{"n_experts": 32, "experts_per_token": 4, "router_score": "sigmoid", "routed_scale": 2.5, "balance_bias": false, "lr_router": 0.000931, "train_tokens": 235000000, "dataset": "wikipedia_en"}
Below are experts of layer 3 (counted from 0) of a mixture-of-experts language model. Rows are named router (the router's row for the expert), up (a neuron's input weights, with its number) and show model dimensions 0-127. Each number is 128 + 32 x the weight over its row's rms, rounded and kept within 0 to 255. Numbers have three digits each.
After each expert's rows: "comes after" lists some tokens at least twice as common just before its tokens as in all text; "mostly gets" lists some tokens that are sent to it at least half of the time. This comes from a sample of Wikipedia text that the model never trained on. Tokens count by the router's weight.

# expert 8
router:135057126161077144108110149135136103058111180145059106112105146188135094141122125130151138099166134108127189126128148128149153074119145112139155131072116106169132092139129090141137081099126106132102084109133118192143098131158146081168054147108154144102152183136147167117191169035146134106132204109121113140124117137170182149117134162126176139074118078088118166113131163113133182174077
up13:094138166091096114163084160121145164125046128096117102094054151109132126149141103128077139125195102130159085172080129129124167151094141082114108134121184115141113134183150100158093196108161118123153149146157113150110071170163090145066087088151131133108099166125179180120144123135099127091167152130029075088100139124118109117100153155134157156122148119121143157123158180089106101165060
up14:089117139091123080125136172130113157160113088110093133181129102222103099137109051069089124145153191160175096134119116102098206121164122129118150069113143133177141116123121210140138079113142134163102136100139108134070127096139169117129135162158124107097121187123059116188123107101165079145088137113132109137152169133200143108130108176127130121131110099169148160152125157120133156208105
up15:112093050088123085156113144081133149150122168124114159113069109144119122110125163139160112164146092179095141129140099195145110067086148107137163119078119121189102092138136149137117183228122165116156165127125132154161207118146133041105151133187141133115133151156111134133193204074132160124129173141122127121157122120140140076142166138169098132141157144154141125137155094158130051153148
up16:096113095099159114168135200114080134096139066086097183161204206147096131072112124130093117141148128115142156151114121123147137101117130080117169149104114148146097170144152071166130149068142170111115091108123116154140148180113099161171059122106147169058160192128130134135133156079155180153133129169078101118117132099129189136092173164168149162108101139131125114154122166116183131071155
up17:079117132065149073172127117074158158200157112148172101118124156143106163149118124121067136154182108173124147108160181195168130076102145150169098091087091110130071025140157176145121096157158123154153099142130100168095180156083137127154120171066077156148145138164153057128083121115109143111113125138121160115140077148165111136110139147112116098125108143131101092150091085119121093110153
comes after: "\n", ".", "==", ")", "===", " =="
mostly gets: "\n", "==", "===", " his", " ==", " her"

# expert 6
router:094089122200079117122059108124123103133143148153146098168150186108119144095186154144120107108109130095100087131151128140113114108153148130158135159079191180170098144141121083103144147118139150144090123159155089132106125089129192092114131159087106151171191101136123183159126109122189109157103096057155075154182107142151222179132125191167182107123106093142145179132157127154135114100117
up14:099115195075073163145105114124121157119146148157163120132132191134146093078157081158156145153073138172151092020180124145149093130102170169151144105130149154108088191152149137133115132159112091173107154048098099105107121142169106185121108131161161145159148192079102135197141112118116117164122127143117098094100094101122167097122151187148149105121090177111125178129111128102136136069136
up15:056076103103112071136166197151110209144169123069104138113130118183157095127155144157131112151101107126103115112069131083132107099153177143120110077157170161131094115200139170139148118150087165104069104140180073107088120093149178124071149112087154099073172144145127107154129113144110110119106149102171109139117159162156165161185132126110127094102116129169188171115125124104161158166096
up16:087083137109118107095151148055191148083151131128167129126112173116099143127115143070118141183100151129143070146095124144140152135146145140129114133112152115153171121147132164140143142143061109132075203114113096141102152091112189110142068255072152173138134157084078154132146163159116119109129111178121075127113100135104121169161112173126151125142083124151097088121103123187161089082086
up17:149112138114111037193108139164127137131148172188139114172080163182145097126168125082129133127104146089153097154133131137071085107145138166130101073125170107135155101158121149096152148135101116159134157140175108148170153196141160097159140106109156176121121155127042111121168117130151162134102148169182101117113129129100135114144189167182086094193158214128138126126127135079143140206121
up18:106108178124121090159103119141094149114078136153134166124120137089065184126095116151105138136130156118108185132070136108076117155073111116102140110126226134139135154153147130146088117088071107090135112131138061133119164073166170132091172166099192193088154199093163148180110119150139097146145096116162111122109103143121149161091106092152150093122174164141144185166108120157183166160168
comes after: "\n", ".", "==", ")", "===", "S"
mostly gets: "\n", "C", "H", "P", "T", "W"

# expert 15
router:092134142120086029167153154096076242113068069097102144123143122145082131135129076130141148172107124117130137084158111159111118167157135103115086121099150163146111085117114137102100130132100114175118109128137129107086117161163108114078032197189147158138110158120122125175204106087088190121179096147143158133132149114112132156101136139149137119122167160133120139137188132141145113147102
up11:092148141100123134115120130071139143167119119171111170103120074167117069045084048145128092168108109109150162082173135119080121094126173170059139150146118170152132131168132129153111118119175115153118123129122137123059056127193045067067114150152170161126101168127074103124123125115106110139107107136132100100157110124108156103109116130121107094082131097154100154202189134135161130143133
up12:114117138115162136103082150089169151144150111138162097141163139176124126093113149148157125188100078213124138095129088159106105156129126066155099163125152219113140173173176135193081106134117153087108079128146083059165034164143147100105092121142149118094142127129108075097097108090107170143104112100142096089150095124117154139177099141131143111142144151163119151097168112181180149167101
up13:155124147070137099126089153124145106161144135089146111067079125135103082162176073104099175158143124132111085140145119111064110132199074146100156121123102114114084120137148156188094074189173145141156145128185153127115110138121101091140057137065123187077133127120127074176127103075158162068201157113141097112131138116100162138093134143155117110118163130162200101133161171108134104158108
up14:109113125144168095107144148154152123146141104158108183085146159137106152181154081131101142165108121166142088102071065108148102152096136136117060157135141159112143117155206151122126101136109110073153133152163126136115036141092134123033088158161141146096139138138086100156145129067099117129142157112062128118124154167089132141115113105169117224215145147123133146145135095170152145173172
up15:193135169161134124124124105078093092158133107164123209141102081155104155178162112148194133166169137132108085092144140120101158150135111135093117176184118149088157086165140122148101172172032121138167169128174138062127076151118137164166147156188137085169153105132216147125156110105158151144119124134180101088119105169079122183094130104157132153128118165119135129093146121157108128136152
comes after: "\n", ".", ")", ",", " in", "\""
mostly gets: " from", "),", "=", " while", "The", " the"

# expert 20
router:110132185137149130129097135078151127147161157132119145073092126126215162128124130160066159098068101156085191119122110109091150168142100083118140105157184078066158103120122150119192127200147090140122107062170133116143179107113107155111126129147129092103046128124095147165144098121146144136139134149058114122118122127124105136182143090121088126074053097185147105108108104084130099114166
up9:112108124102105137160126113112160157110102158072155139136099165157101162143113152059066102152131080185101140066126147140124191118086173118121155142110130155137138151129096119160177142105172117152137134085121120111178149185161050122047114116121120128114138161085121110118108083129144131166152118119072095177079086184163044123164114104144187129130146097186088121082161097083138099089126
up10:108194154219119091078113182092144156140144141112144166137065158177132113124091088122098119126141130171134152147140189121140124142156102123073139051179158136110148121081121156089156103156094173166116168099185117171137092216136118171123135083181096116141129148135175118164154097112134150143145056123126181124092109095151096176092104110102134135138122152140167117110092152115065090121132
up11:152140213145132118126091167095124158161167099136139185173141090134118123200144099157071173171109112143155185161115113131167113120068099131142142135139183106081133123116123143133115109157122068119160147176147159177124158155102151154072115131107155145109056144080167056106164092215178113136145122176120080108097141135137123128093135164098152139143160073167147115124135085061141100129141
up12:129105145126141145201097092087124146176158119079194192148165083119134194099107127083085118153095099190128130159130144124138152134167153161115125100135178106153077095128148213129074100095094133145050114151153116146116126053130111105151152180121180138139133119107155113174174092142104147129129086150049114114056120162128131095150174076154145105116138138149128151150147141080142130148153
up13:124147175092115157131122096108136193111133127172149174107159153126117144112085101103116091100082113180133141098170182123124093137101144124058150098197155108142133074102122115142141107105044073114040123117126121165135143115165105113104125099122141146093063157094162116100145104178104147060129119134129122134089137132108132097149147035084147183118138212164132167150073132139128143093160
comes after: "-", ",", " the", " and", ":", " of"
mostly gets: " con", " se", " comp", " O", " su", " Po"

# expert 27
router:123088191141122123178112089161114115184193153132141074081097117086133083053205137126138114098152104170162117109158100146105155088124126101169106155134153099131080146145155122142111111163146157139134134088115156119091076109134143132078158136161155179132131145100110039135108158104197113166189162132114118137066136144185138106102072091143109135086137103113172140098079087125092149073123
up4:160086120170128116168146134164156158133143127196116112112129111081104128152113120105102122166107150155144141162160139065106141153116200212160119113143142119073120104083182124159170168169105124071141117170109126156070118156105155137068046071142086136134086121118188132145112122060137182059127112141117114097074114091090102140157096170128168160105130081158164129102080117125154127141107
up5:108114140153133146152056137162134145192134117111145135072118164108102097098159089111109071150156139132142114113087145139120138106224125103124105156079068097065117136159136148171136106124116185082098127081083123080110123128157138148119126074105153170200189163139189087160103196137127119171127122070111127120109114159095186079128141130130154117113122143143116175067118111198084106103132
up6:109095126139136045153168146088096141208183129123160135105074119114151148077100112159167104198106156175098123157186160178117124126131137144154153128129144170173085139149090108138154050105179123112111149161089115153105076122118118126119113143172187192088149181115072102128117133154122111118155095105102125125103112113178122052117132135054133134138155149106160120074113081085161137131100
up7:136070168101177110176136113150081075126152126087138145117093102137173123096118125109167130169121164059205156102102154143108110106104132145132117128133148150088093139158186127148104060165120191088115147166170117105103182142134106117063092140156147172111041161131129109116191128137162149147136155144115104117127170190146191151149099099114087196143115144104115153125138055161149097132163
up8:115141122120112122206096131170115165172145155135083151147112127131061099145123121102178117114151091177136136167127144105114121104169130114114070109103116124160117176069154144147116091132098181073118117079162096144122070130115172149131126165111147117116150119109205045155122128124178194146166187052106119127127144131161050073093157102119080147106157133153109186125090150116111170106095
comes after: " ", "-", " C", " re", " p", " S"
mostly gets: " h", " T", " tr", " wh", " Th", " sp"

# expert 23
router:130083173130179138117178133145045149124086138140137066119197086055147118095144105151143148142088137158202122137178102188114116130177154203094078158137143135058133149117142136122152123150164112160186117129153101141094118106130104196160124160141144127141093125091089132136136106085126080156101129172159136146142177113140128173118086144154109084188187142133167121125113113121122150187080
up6:142127142127146126111092128077129159122108126119140135059157122100112102148101133134124138115116153161058110089147078165085131115156128179092127155083149116105146145113165144094201113100044162120103176114123120086034131123166075149138122130145179103134108131109124116128119103131083163152152051186162127131146084152141104102081041123180210085181115104144125120081113116091120092125155
up7:121125103132130148117111171126084109179080090149095078155131131120136085171138141117027061147142125064133164133144130164094148087161134084144046081121143081168118118077162182143074141133070142111163166201143131189106114126138142153192122170101127098103135179106122123123176135112130094186117144139096134107160083161115091104111128153136154109156121119098166107110145167114118159187086
up8:094142135133067126156092177123110137146170111124063125046142096147115075143155104173080101148075098112185166197133131132094116131171156120115086139148127055125132135179126128074126088150110097091165123117167156117082182127135100121097131124100102154112101094071154119103124102135170172134178120162177128128145174107128131121135105183137132120131098130149194145149121123095133127165008
up9:159155152163097134105123193160076151141132151082170055091099121170154092105150115121064131114085145158124109096117131113117165135157095080114091109109162140113121164114115133143113139120155160154176178246118122103117124155149132120133106147143129128137097126139068111213156139092055160133109124134152077091142130118167062103139155166152202132173119154156114104123130139067066112102155
up10:105152152159104086136112158063079106152120085164100049201112139081064090130099127136134153112106132113111101099096146144169169097137114135095054131118131116100156154141147102136089163147127092095074170160201126123164123136105048097122140051088100167106089145096117126088077118107112141100182134130131088111177069157178109117087161131160154143124121108147112130087164095134116171109147
comes after: "\n", " of", ")", " in", " 0", "%"
mostly gets: " |", " were", " the", "|", " are", " been"

# expert 21
router:076160064091145155154167095131080063166143144112175124120129121111158163065148095074067085079099132114140136097120155087110118101158168128101123160144198131108165127142143097162131072086092134115122190107096133112139148134130099045094149069140102164153149093080130139086112147139145074154096098147156139118113143126095157057126151130161163203129140154169115131144095105111064126114161
up9:105133131130127110114117120154151176141174136151199151198093156115157153057105116119132069102155209124062112134128164137089171139133196134139186142165148165193076150073116088109102122127116121091124144123122140104145170128149085135085139112142127121126107129089145134126184079142104167090118137122052147144082078139129119109061144139137114082119167122139168137129102038131134085157074
up10:124169097161106079156150110065109207165117139092161118161128134164123128069186119053137113109115160161151123123149115148107077143174108127034098118165169037155150123131098127114103120127157189118135137120125184159123106138155076106105112101099117164140186078102161137114139138151161068081105083118108135099178159097108134151105125114168165148126105102180124092146115087129071120110093
up11:133127136099141151140181118053064132137149125173068132164111129131095129130141090085086130168118126123034118127101123134080105078073110077130135157151158108144104155156122104136130119083162074135132122109129142093076134078173156133102167136133222134177113075139089110157142153152163079092104039130161129077109135114112110189145165127125118127154199128139130152147118082145164143151087
up12:109085047106097116133114152181045082119126111147082143084125108118128135119136098092127102105103076097189205090056142121157103095136155114133079132152142158188142133152128141142115124169129097126160182123117053138127148163150115095129139200131117158096149121147129099077138170133109167121105083137114158135143123143082119091070133123113073191188098147174070157140132101154110125143174
up13:118105093136139138145110172103071146123075129116153098178214129147149146116041169040158121113117124111154130079153096117090202169145148130103120114142159103162110159124087094120098096068125119156118123165074138111118069157179157117153085136154166106126118131102148155140116119159081100125114108103130110116163111143115177088120137112097148113141124110076107119104115162098030198125197
comes after: " |", " the", ",", "-", " of", "|"
mostly gets: " T", " G", " K", " S", " R", " C"